config.toml
n_experts = 256
d_expert = 80
normalize_top_k = false
balance_bias = false
groups_per_token = 2
lr_router = 0.000628
vocab_size = 8192
norm = "layernorm"
norm_eps = 1e-06
lr = 0.00128
seq_len = 512
train_tokens = 1102000000
dataset = "wikipedia_en"
Below are experts of layer 5 (counted from 0) of a mixture-of-experts language model. Rows are named router (the router's row for the expert), up (a neuron's input weights, with its number) and show model dimensions 64-127. Each number is 500 + 40 x the weight over its row's rms, rounded and kept within 0 to 999. Numbers have three digits each.
Before each expert's rows: "gets" lists some tokens that make up at least twice as much of what it gets as of all text; "mostly gets" lists some tokens that are sent to it at least half of the time. This comes from a sample of Wikipedia text that the model never trained on. Tokens count by the router's weight.

# expert 14
gets: "|", "s", " He", "e", " In", " of"
mostly gets: " While", "eration", " Among", " His", " He", "hip"
router:471503492483539503486506498461518442601574487473512423494513434374517481511467484493555508476671512559480595501499493570504389499490506475474522496429515441479521515502532480462507427582466491
up0:473472544511504484468499543379478487549441446523480457355486492547473443525495503519449517513363491506456458505507423461495475517504525459484526382420563545504547517507503540447528562461469549
up1:485520475482569551473483468470507473524455530528504445520540484563471543538512429496534509486524553524441509528486526507478533421453495490526484475498545533528416553501410477554489560483429504
up2:520544466465495468499538486464509475510384500516482450501517527504549513502485472495580545465537523468434554485546451529501473414487464483470515581530553448507510492447581511542496477501462527
up3:452519493468615548499481477497563505505396480471542471506505550605511478489483430492439504488511511532454452510469378490535482527441513461507493479437547481491453502523550465435489480516510495
up4:519496533521537495525465495522546574543516514495531516458475532533512523547489455499482572494531439524524534557490614492495522474446460487499475482547483465496482502530422447511503509504503602
up5:505500557458482502468424527483505496510405484391585483478518531517525484509456530491504515489521564530498513505489514487568515526447508527524515552562500521504533494481501532525550569474397547
up6:473521527510512506524504531453526557548530512423555544504518490525482498504504477468575547501551565374465563500529433414524521484502484663481472423525521450473462526480515546521478593487468575
up7:454536495436510468440497524511546510536537441494550461529541542568546473539492452461527531450486522453447565505528534483536517449435448545482543500470532460436526554474543457451549486522530485
up8:510511413497459429494469525450570451415511488505543500547519493509544404489467484483497507461518565526607528526486411585494412498466521520471520442521518505471492463525493448447540527507485442
up9:456490548508441577463493535479529547496531501506476472546517551499522509514508473491565491472503436467540487510519461512440487474500481507472560375529447448505498510504528496589429453448499494
up10:496502612506469439484542527468474519491498470537481497560486486451519511507479457482560493502577530539473530542398514503506530487465478529485520468585499475471521489481539480468515529573465523
up11:481493491467453512491501503510541498515568490545496566468486526492497515542505496488465503494496498453495487515495438536491511462434501534540501435505503550511514489514510495504515508521480433
up12:477476468499409527494518475529493545439559455529510481578480456558468492548521520491572542484432498355551491548511568528509506473432479585475552475561450463450512529510489531442497454484532401
up13:495513525497459546472494555471542523532522431515587499496539521577479479512530513478475443495467547441526587507588473510511526414508549555486515494526475498516502479463465465457496536578419559
up14:495577465545524470491547566479478469535424519466493594498570485606547497480499460478559484513538563467559573534537500597492528505518461469470468545468568500526522559481499514493557425540442516
up15:440547564553504475499528487524518453422451498509531551525505495455500481517472460455470500495572456468423483475531515554441574468500418494496443457520455421467517460486470432471521445439439458
up16:502414450504447461429546482491493497495517463459492494463480471478541491525483534534511499519508523500513501503476507622547414509470480468481546581589491513502483535453517522531477417551468529
up17:447492516558527523375452461490525502547474429472515480449461503493524478609422434554472425571511500503490508580510499507488512498571517459480567484491473528530500505545471501490535501482499470
up18:463493602470413501487492493516506511481474517466570372484462495417540469481486476500483529455546461454495533510488469591523457492539471443472524567554472501452616485500451469402506485480502422
up19:474508450453473542510541500396429419525581505509502502547544486509492561504513477451423558495491534527507485537507584564519495544468505540496498522541502551501513483495541498425509469547483474
up20:472546431416483547385479514538456507511509483522514552458532507490511465517475513510400503457554515553471514533521616560486519508505484559454517518489484495438529525503503522516584575476476514
up21:455496564544496453502526570504509502445540492413502566491534449474567483510426480410433497436595534544496494521544430437526543465481491471443560482573547518505505511514563492567536491555356564
up22:502528510416435499504501471430521541529452457497506450583517457494524514535497454476569554448480541459510503550525531459550498458501460363482502447596535591477484448490508522490507507455445524
up23:490535530498540465469568631512496512548477546504559498485531495491503519523600452429519516479490512433459482503518571418570511511490440575447486535488481433493518509493502512509516430492455514
up24:479477432484393456541536529497570500495522533499515492516553512561488527525495480496471489495544552547468539470508572467500450559505491477477493596513525562482529533470490485510506545618514439
up25:525522535501446569433464570548540536435540508490503552475508525473539472510512523471595486516425397466517551541496463447484529461425535365496507512440656544506483533430533492400533537580519381
up26:477462474525397553491523538493552543491386493505507547536484511533499522566485509531454470496509520515451514516512487571565487528462525516497580544495553514464511542509510600568516434397520428
up27:507510507519492491512480499554541528561501480510493499486492525498494505518489461448605522452505481529468523526522560509520491511526474572474462502536589496448500517494543424562528465562495590
up28:480474494468477514485487515505527537484466474458533552582510558545483511475498455492569534484522562527460461521488428472505454510433507494451494515597475447462524463450558461492504519464393487
up29:467502462539522444467510523494523655422564516512583444523516493411548505522512498508538514459526426503575505516505574518525539509481517455535516538523543559479476557475476490425470505560497429
up30:474520509504609485454499519442514556507547460528481570522545550435510510624485515453510584466557531456451556452496533430523501482483478398461470539523399576491519459499485545545496573493447516
up31:461505456465458451465496505474499428498545500515533468518506445394519439531495520515482479500495435515487530478490387426467576483490516536467462602414497489463485573534517511484510474519483559
up32:480554494495347445518512504466508469606493475443460463467528447453485458403515489494574489475648554449453490482503514561508497496473479528515524490589517490467489507526600520446468536500495496
up33:403506530493423479484532483557569553466530506511579507516483472565517492419543513515440533501602607509464489514517571482473551480522524517483506458541494543475518519526543422481513473527583591
up34:549519475485464460487546453489484399467475458446441510520522498417554442503487533494535559453513522734519513484507529495493512555515506442555504443526541483499496500490494535499465458498564540
up35:475531448477577559486551554481525494570498504518491474522509466495502522439506501455533463462500496618530514454531409442524505496599467455458480510493504464501520579498486493450539496499507459
up36:468482510553535533462556456504515538548560468507540476584538492565536488434450495507499556480526414458451534500486460503529512474459494495542502459470506521461502457515493494511541503498440416
up37:505483469490522495446457525489523446477466472510558484499504464399546438538429478490517521507466501496563527543527578435533487456493496498474474484431540559479394523480512442418528415411519425
up38:464506509483507469447523542511511499483523461479566524526493528490564515539432462479544541481487473493519483552513515495567502497483462454499573486479520522435477560506542500492476476504493460
up39:497516584488526460478508494560474507451508492545504472570531511485475505577483444465498534500480538526495524522483548520545499516526525466508495391462582491513536433513495458514523611463530425
up40:491499447455488455427564490468499444560538504483510343494491538409471516477481520496523510488463463613544513541482542532502524507523510479497461536486483525508530518492541466587508361511551573
up41:496445455458527449472528556519545526496502447493486493484513565612530504515503437471520473491591474552465482486519538531484527485470521470463515526403536507507520489558524473487483467415513627
up42:447540477434532426427503515480559501464471444511538507468537482493588464570473443432536541424552517511532501517540527482563535458476452466481520460479537501436434556465535493502532500504469475
up43:428524544229562525499516503528445439509471496486408530513488488551515494524501510450518385507524524606495468548516450562430444485489477456493527572488543505469477471505517487450527426533509499
up44:477515485505457466440479461524570575408548462492515550510539566463522568525505447607543544467409517474498526526498439446559458456461529506525475476530469531480571495469507503451581562469527501
up45:475493498469508453475501522497526510469514449485538502515520474493577508498506455452511567452516511504523482503539490498594480467442467457489510481476557492445506534474554497482481505504465512
up46:462505451515404541467512552428444478411557520530539472513558499568514456528456562475458484516439484493506524452507422499462535503455530540502514514497506542533499529470522495527541517460396509
up47:500519466551484524483516503532490444518493437508498547479522502486505492520504481460543512479436474479503470565461484516522518464522481545479526637385435490512544536489482450481504487529480406
up48:520501495453523451509488578474529501472490471485521535515520516536502518532459459471572471500600573474465514522531538483542489562468406566467501465540567434462502519494500526532494536468470534
up49:470492507500496472508627534553456565469614459475564565450542496521482496550488546477528472496460503534477558461496568561497499504475532453515566507483466483487515556520503433463455520432508529
up50:510442544494458416537608565553501512536500482424521507516573511532507461499515515474459573501482440502477403539567564473545513500527503535535513506530520546525529520449507476458463510474527512
up51:493481520459525452477481490446517554464480495475509540523518530606547480536471477484517535490553510433511496495501458409555475482490554452462537449470498475466476481484491522538459554514444537
up52:519566565497422485517564500469515486464484444512437485550502536493503516543571494503516459545581438550532495480497474498428518537454555431485578497563529555505510474512554463487565541552433549
up53:471547472529546466508446451631510522556494552514540487504536494508503481480512459436527475489485514541474560536546530529509514472479415432526541411421492549456498536491492473411499447532506603
up54:503456611469516516494608509473532407525547509439515466415534499453548578498483486485469500468532525499549547544490534456520472507455530349480476589420465521508504497505468482505550407440486447
up55:482506544500430519485493531458572445439399482545514618503507455445522553532494497545488512514530480508481535465527526488494492460498507464587481558471448520447554564421455521548526494504529464
up56:503513516492491538470553478418514539510554498533515435405501549510522465549457480389520506500537473470485455543538482525520510475516546519533546556450527506527493512525533535453503548489585556
up57:497506553481592459507511495543481585518468465512552429441534556537521495523487482514577485519484472482441492500521478492514529514514482517513488561517555503496487546522534433402440526504606546
up58:498533495489393483500483511421479514524432489479471600421467499528502456541542485492529533539444493582545538508452583533555550549474474463514502516519522491486518507550524423630499531507550505
up59:490471501506483500505516567512520525471511493513502527574522474467529497561523503459564503528484550573500504519545496416524495539483464515499515479495504517492493474520564617506481512452485585
up60:504536479547360479507405507542493497507366458461508517408523487478526437501424510520421484498430495469488543482522507477555530466466536479489561484499527492481527524479493509517503547532559454
up61:488493477446468444446509532469512511452516490486533482493558504497607484569479455464564563480506484485503503538533491493608527422463468448476538498468561501451503505491528495459531482518480535
up62:497520452520483441473447517513481480481463474495500514493479517486485449508564452496536512462482506537549472484461465395515458485478408521447535573526522497505504525488502563583492497487512477
up63:439492515506561486471535497451512535512640480507442559606458439518521468526497489537504544487473451521498525536473504513537507449546468468499506632554436440511507466492491493470516547481440490
up64:503557484582430496483530539464487538496517479547563552460515493465507530594499434496453538503514499462506545552535460520534521450507455534454484475521541520495529500473546519517507483523490515
up65:481454532472558498472506463478534487451522515439500532495507440480518514533517479513486507465512585535455429514541523469546459501497503451485474460500542531458514538467455493488549507506533571
up66:499511517524375518466484477504531529464497470528489541488520467501590498518500504437537507487492485492519515508471532457505566472510523563455487479523515508443454542487497457582558489487498531
up67:496472475469485483506554524429509552564599493477547489487470506496538512517453553458484498481505455506531483503557548568526476460479529456454542491433481385457522518442493517405543546549505493
up68:493508476463476530473462544494497497554458487492488462518495431468517530481496430463513526539573480496498526542523546532427508483424545485514537491483555543529509572485565491422468533587504594
up69:483488521474525452449486505534489489533452455519481471491477516567577489528434525400464518493498443539510493494522586458534450502527472483494536491438521477457456517508609464551508558590477542
up70:495480565504663465489368533509481535472559483519542548521459528517479500480502433563509537428540529479546494429526568462529482431465471427455550499576546540434511513509567451472513537488439535
up71:509492485478540419460549548453473517523502515483569432560546489450513499498486492480517538484611441478493543505512541421544504494488462474495502511489481521478441506517475497413550502488466448
up72:539529554453515518481511517484473465557460492457514471496569513538514465489462496510485481487626489496515492531495586529493519534507416426515529436507477538494540538534503476486490453375503437
up73:482494472526407458466537513518486508501572499474566521561451447484507475526514450484369516556567499568494487498518444565529564479518473421484476563481561525477424552484536457455532465468515495
up74:431522550485480534496471531475515494517415450504501550466516548487571552478529517444514532530459467500497489477526468546526489540500483520507486529533487513537490493465459473483545477508474585
up75:489477524537454542490547548524507471489543480476489439499513512445512473529488490534415520492562497420478450457489503475500443451509483504495515484339511500470501457522523485487515510531499446
up76:471549517506462528479520463495572412520542489480466517505485543550552584517504523478474506466517549483534452510481541463538544461530470485470479532428446544529474541470443435568517412439482460
up77:512518486486470436474514479450526470508573478492501403560479488494494539507511481460606554488509550535514475511485537406519507518474497470512503397503500522516515455469559541497503402493446479
up78:465542552456469458502470554519470427553541501463472512537510530578507478505522499502437534486546561568429501519550625464541535494445504508479482411556555503478533503474520450493534504500458469
up79:475546488526506484437546490472471411527470456464494499492531433492535476539454489545444548486495520523603513520551500569545515473512502457497518523490521482488450431495521499502495460586470488

# expert 144
gets: " the", " a", ",", " The", " =", "y"
mostly gets: " Species", " Genre", " Phylum", " Born", "Scientific", "Early"
router:479438482495535464487503493533515535417510489468515506440525542562495492537488483490479511484444509507440456495485431388523508484483477467471519489492514497511500520545502462503500434476486459
up0:441518475488502474446436489446561509440442464503529505537460521428553502575497487494502523435549576466481501537536493499552532469450513510474530442467556481441522541502541478473506496516513524
up1:500530483454527497487521476486515472583506523456494499477519395559522464484512442510566490488497536505543507483526563569490508637516471537498515441470472531478521487454543523468507474457418542
up2:481532479486467520487478504474525569479532476295508430634469531408527455492469515478531513449457525534531456520496498513518529495500481490531473525383485503484536560511479542549521607465532410
up3:480513474498425476519512517524544521514583517512604518617497543481500449474481520502480492550463515548480508510495483517512480477517469490466503460481529480463509467504334415489511413451489515
up4:461564462454484514432475526517477603510527510470570463465523483513499453474484457479508536454432532474503524487489526490509570499522508473486483515453491444563423416483517483438405457571490447
up5:499528605503455479409473558503477568550488407480474503506504509475476475518426519475496480524483565526504509545528473425512512488434514503500505484564528578478470473471543518475504491513468501
up6:496461504502466541438525520471508459433491475520522500594551512503570495513507497460512466478527434509536550516528531552485418456493499463460506479445498478490469553539514478548466478495485377
up7:505503535522553411465476531461583495503504437504505452562544487528522470527458458496506504475420498513510514540551486406517493512492506524496476444465516535460432512490504500388552539416487499
up8:461519619452511502484516551609515518519492437459482504515559557511537515491488505482506532457568482521507487493576471512548498442488498508466437506543539542461515547514562490563493538577453493
up9:495534417520485518480526511516543512497539489542340475556499447532589502493479464464529498514535409513543524515495567441504512465497483544503496484538477483493443590486497512535582573501540513
up10:454497520491470519540518460502537483512528492487573460528524583480510549537460525519584582445419453456404672515521496513506518510537493482527543527519524495468501456504452484469537478514480553
up11:484502577472549452489522447557483518544562483448483577531498528539485483482494473476455531497477484466484484523488534554510461478536484457489521546596445542490493592490479535523550578537535455
up12:476517471506463492519513506576502489486542473508481470493511460488531462544505555505616499430440534501549492497483520559517563472508450560471532541473549444507495404447510483425497528459461540
up13:458470519451485577487443429500502530462444523443511532434519547527522497518509436488598456489585422499438511535529412532532534471465469528438529526482533565494505472451515546520476539499498464
up14:478468484430477482440478520470610591443533491496511507500536540470520457492471487531571529535483512417481439460475486473521491489499488513524537489468442575521535506497500460514489431486486352
up15:448522495521542546466532483497535505451453461539593585481497545582532510509487468527518512471497468565462478531541494497519519465418527473512449475499497449486477464509478504581510459545439529
up16:505492445497600446490484532410495544533498503479469517598515499540510495507464532497527521512410467498481568538575597622521554486473498462515523531517575470490532466498407507429475428490437539
up17:444525455498452517506558503530568424469518495493530505471508529562578488523513500523536522535509387465454653487543394524539479467535411439517459608471363604459508513485542538444505508531508557
up18:452554563472581485506585527628515461606656518557491436478512435518455461537496511508485499514534513597505469439531491526546461490531530483460547528451541545488494515491500524452517405475450472
up19:452501408512585533502578510493547584549446498576509497507482538384520504490493467482442485492405479634478540525508466520521491517477490566493527437563500517470504506455516503498516476492447466
up20:465532526508483457493471576484518525524437497477551423437534609500519493537456533479513477516511523549434479443539550515506481479492513464486455495539450480461516536407518497512486533503464458
up21:497482513510469474490554479509527467494611503481430517442520534492538505491501519480533458515466491534436485532516483464524543502505494508499562480499491511497506514492521494437497389560542455
up22:520508458432475483487480545442501564549390465494450504472538489490487514501495464578486492509493537473314469502511459456534590453512471492504446478507515487492534485471441492479493501518551394
up23:456539496461574513469505506519498454487409454423543462469499508514511536523503469519602532496460410518455445486479477576546538473493484520462550431472522474456539487502548545524565498424473532
up24:484509409480431424438530504467473501474514490538524492386555413508538461551529526490556494483491586487491546579492516489530503524464513536471462409506422490506526483448465508478520525415523541
up25:507473509448577487462514484480526475516529465538519525530509483408551470481475527477567538454440600488429508529508466439558432471451504493461502580547577461484509531489507537516485530526497504
up26:514487538500531478490580539444521499551572484583462560504486563570502482528470526437499440514466553508496484518507565490488537533479486565510520462547557447509489505467496446471530500514478564
up27:449568482511510485493471479490556479560529494444547478403570540437536508551453529470442506493491491470488575488533436576509485467496516501462545566532495475484483471478458489446541543343487451
up28:461499469515486487472531537477480498525470501441531548497448535519531486524507573498406542456510455544522456513497505478496438483548571473482421454525506584434514501442514492440519528522559493
up29:485532602526485530507479484498557521499489482492508548442522523554555449497487450502516482518531479493443550519511474507549492438476476488503617571527520490508487583477489516460537572518431502
up30:454496569478388527500438546467525585624531485543515499546538556558499461540468546486568504472443516427523478511496512445511505490468561560384453491520562447472532484511502476545510574486472501
up31:473515431503511488462516526467515498489524496503564472493502460523561481456504446496492475493594530525480477520471423525476455494485483451474490517475548445480455570459523475503575499528514478
up32:456559507492500469466538508513555469434517459558508526488543541502550469510458449492424477510429508497480511448473452443532455457493468516484507542564436536495494540510508481464556462534539449
up33:462483502473415501466456516406475458574507500543522584465477520572527511518437498450566510501499453463511443475453552517549519505484391429518578497516545453515497457517571455423514571371437532
up34:484563598492344457513550505471517518365584504488539595450505493588499513530511530493450470527536468452515503510507569370472526491491450399499566438448489494490543479532547517541528594478443574
up35:444534485437519482430534539510516503476501443524560524505561518484589506546472443460493566448518480524511469547506514518576511473475469491472551521470492456464504523468512520498544504504449520
up36:465554492473509472453570520501504501487496477487514536498556445488570477545464454439434525467529539505606531551555466437544574431471470406479530532469535502453532505444502387477516481480467527
up37:507527546498483475486473524512526530504492506553490550452457532512541464517462476469606532483471489485469543487476432500496578530524518520462500407539530563442551534471436469475541422507505504
up38:478526457511546529526504492528518469440402514488518511612487549569540479502473487549557487524495479537584533504492558534487538502487505438475518442421545550496451501489507470466484477526477617
up39:480497437437416515494516509482499515468564499500497452380535455465530464503482492501436535544420562556553536516491480502509468537463493440492524486378484510481461517536517441438529476509497517
up40:477481500505496478504550512502512463553485479504501486520516490494538532480494506527542536407472510497519526528513544532496344407517508504502555514493501503464463507520472529533502404495451419
up41:473535545496463470483526508549491507529566445509501470460538515543500464522494485528508537477518489423454528531557556517565416464448533518488569483504493468506511484517544481544516405468564523
up42:506486525483513457525435540531519478493408485581446529502547464493496438684540429522536444498530552451481516510493492442514486479490453469463510417512536523536497535441481513485501355466520394
up43:483479478523493503479471463548524510462493515546520488543518449488552520521535457463569520471523599469467562552523519464525520499491497504462506598465517484456472526462474562543501529487467429
up44:485525533452538476466449464489491530481458486475487537518466473484542506478459471439513495503488472589506479513508498535534515496501489512497523439488439472477488527475575542546506500489495442
up45:461520381545460471511504508487461544526510468550524489500527450499539514515434484506452501534583477460488430539505479522547542492468465503528518501476531503525478510493505490507528476499443528
up46:550496520523569502325474528526493431512568485453506394500555501530502483498486486452512499448498557522522509527497457499473534483487546484500556495465510536486488485485449419480549448435507538
up47:509506548459582450453516499518529503502466477541490518566409504427491495511506455487487483538532506549608362640576493478635503423449511502466556423573526509478465524507531567527457531468494525
up48:480499483519488398521577525483529542498598463443485559579427519568482481460537487489439479455526573573545520522498573569465527566487451543501553503458480538458494520517482418436538522487466465
up49:489506433518514499497497480482612465543516493464572422493544480507524605522454471503472534478492444531451553512513508472533478477513475538496497541488522472459458542546461515633526483527560506
up50:504515510492507554484559509524516552494378524449569516451498470523486515495494503474524486488464496517575526515508468601574535463450494490489568507530492522484526460527527499491515461475426586
up51:513513527503485462494537524471544589553514488514523430470550516462531442568454544525496517513590396401534520512525492561507525498501639558465474406565586561514466521543516442501497493582426459
up52:455484564528414477468506508491536486408528445511556490479495470472540561490471468483463506482466503467555385522504496512555503520520491552500493387474551534475476509486519513564524546492530464
up53:479475499482481449456544513465476408480525429479528446583548462491570481531438502467524513550536528500568509537563518509525475554494511470439499478486541537455429542487510474517510478521533534
up54:490469490483449568432505493486503458419402508479535475530495506542568515472499482488488565511529421543558504523486439544510470497523484521505480563459543588434461530481560504473557490472473553
up55:477521469471538485475446559479520407433589459436518467596528497463541445540457461468494527473474497560500487543540462505525547461486514480456577509504553458468538542501584429494527557556521528
up56:461528537486462485474549568615492541510567456595500428493473466430518491523525493487622487490476522506498533545514518463539531471492456484475473513442447441485490507483486457512495468513499426
up57:456526492457515468429507466509524470420497457507560481532512496477553500559504466504525539468531493483502467520555479517523498452452512478484530489467578484410500527486503506491536488470492477
up58:476504462467560528479511536549528533502508459500469485452528501596486324500459452509547492461528456546502520485489581563522535471512446498498515539447480482497509497511434451474528582567462467
up59:478490466486588501489462533417464494435451438474573551465515412489525472536458491524555508492546446396470489514514536533473502556442549406508516514535562496447488530511509473476460556451539574
up60:503494526537556454482465535482496546594407490423505464555578546493501475526486467473567538487560554462470441532516484560526501538490478481458610488502547511499541497440502524500527576462600501
up61:454513540460531570447501488496532482456520492487487520489450496408542582560501471493420521552544516536517519468485434521454578524492515520456511494528493502502487472414455496505525512486522523
up62:526490499469512512499493550400562522529511505528476407487571509460464507524495457467513553463566518461444457446495454433462552523525464570494588507528477521497487474442536466478518517592514550
up63:495517424489584528476518517518487446472574494531517502491512497414502531569468491476513546493553479540439496508497463376521542405483449605509543509529537515499492500515501497468519459492413493
up64:504486637551503466482528458410504521407489475469492422581519546508508484514493449491514503496473486457498615541492481457523527478436529506514639492538496445505496508521541542415478485498487561
up65:474490508489535499455530484472469547514517492479457472515484514475500478483476497521501491509517612458523529504501491532504475559437467594505499439514457466499506494492550511481516529581482482
up66:483497448505416488512531486438546488567465516560520491451557555487537473513502502480590521497543534379515517517502549578504498464490462615520504467583533520501508515500509416495498509518431410
up67:529464493511514515488477470566445518467453456474399417548483524526507488585500415450421506478530587490509542502558588550504505483493456479502532465464491405472532504430441542484483502486534524
up68:495584561470473444506515526516442470463568488513507514505463559508472541476521494469502507476457518543526488481517489561506610472525512483518511556651536482515483521496506449444598469509492511
up69:457519609509463460516543488516541456476544510507503524490496482599501459491473502507567468491545564536539520530494569621525504492486458515452507490455548547497472515503516512457551562530473489
up70:512509550405347434469495500541499484340601494504481514510590513510532499517523479512440551491402469566460511497484505530503505432488508451512478476487510522468442511505523469514473464540493542
up71:520512492514561486484544577445449413551484468520472411533488503486632509482488503472534515431500521546507541482507526478497525529478478454454564577498508534503469549550505518492482505524478468
up72:504521451513573433489525512455490545472533523493490505524509408557527516494473446453517462467564556459553481532488469487502603464506494508520524577404574494448536506490494488489519491544468425
up73:510480647502451515486536513559508571415686496490535469446481507390493466554494511498567530499542519501538505488520451481522445483480460432471457387482548519489480516474462497618506509537486574
up74:512510596531428499448563509543465506460514511482472524456504495542516547549454509457501510509571527527472447532552462511501479577457514484510506548513460470498477507513459465427490506433497541
up75:497539447483593521504497519484494495515460452601511538535474546462486476509476462515497512517520497486584517471485394523506552500496443482523525507499524504492521471522473470443499501470552401
up76:548452566551452491457493496526428514535595478525441511591496502509534566533532487455539503487428516500482505515514437417521567469467475471495476422439504498516478498512570584509506578521443490
up77:473555522472511494528555529508517495501491559532332554480505505494548477496439454454536529535499535473498556492477556448526521483474534505505511536547569557506453533482495512483492485513497372
up78:529476438495457472496456549478508518419466473525519443425481492546467490536443441486474593520481411424510489523577562526532484503517532459486551516524599519490510486448500439513535498456544548
up79:496502485467475500523537538438424523456488462527484524571495469571509504541506520514555553503527523474415468503512549471572499462509456535499514572542336463507504508471527460488524540513498436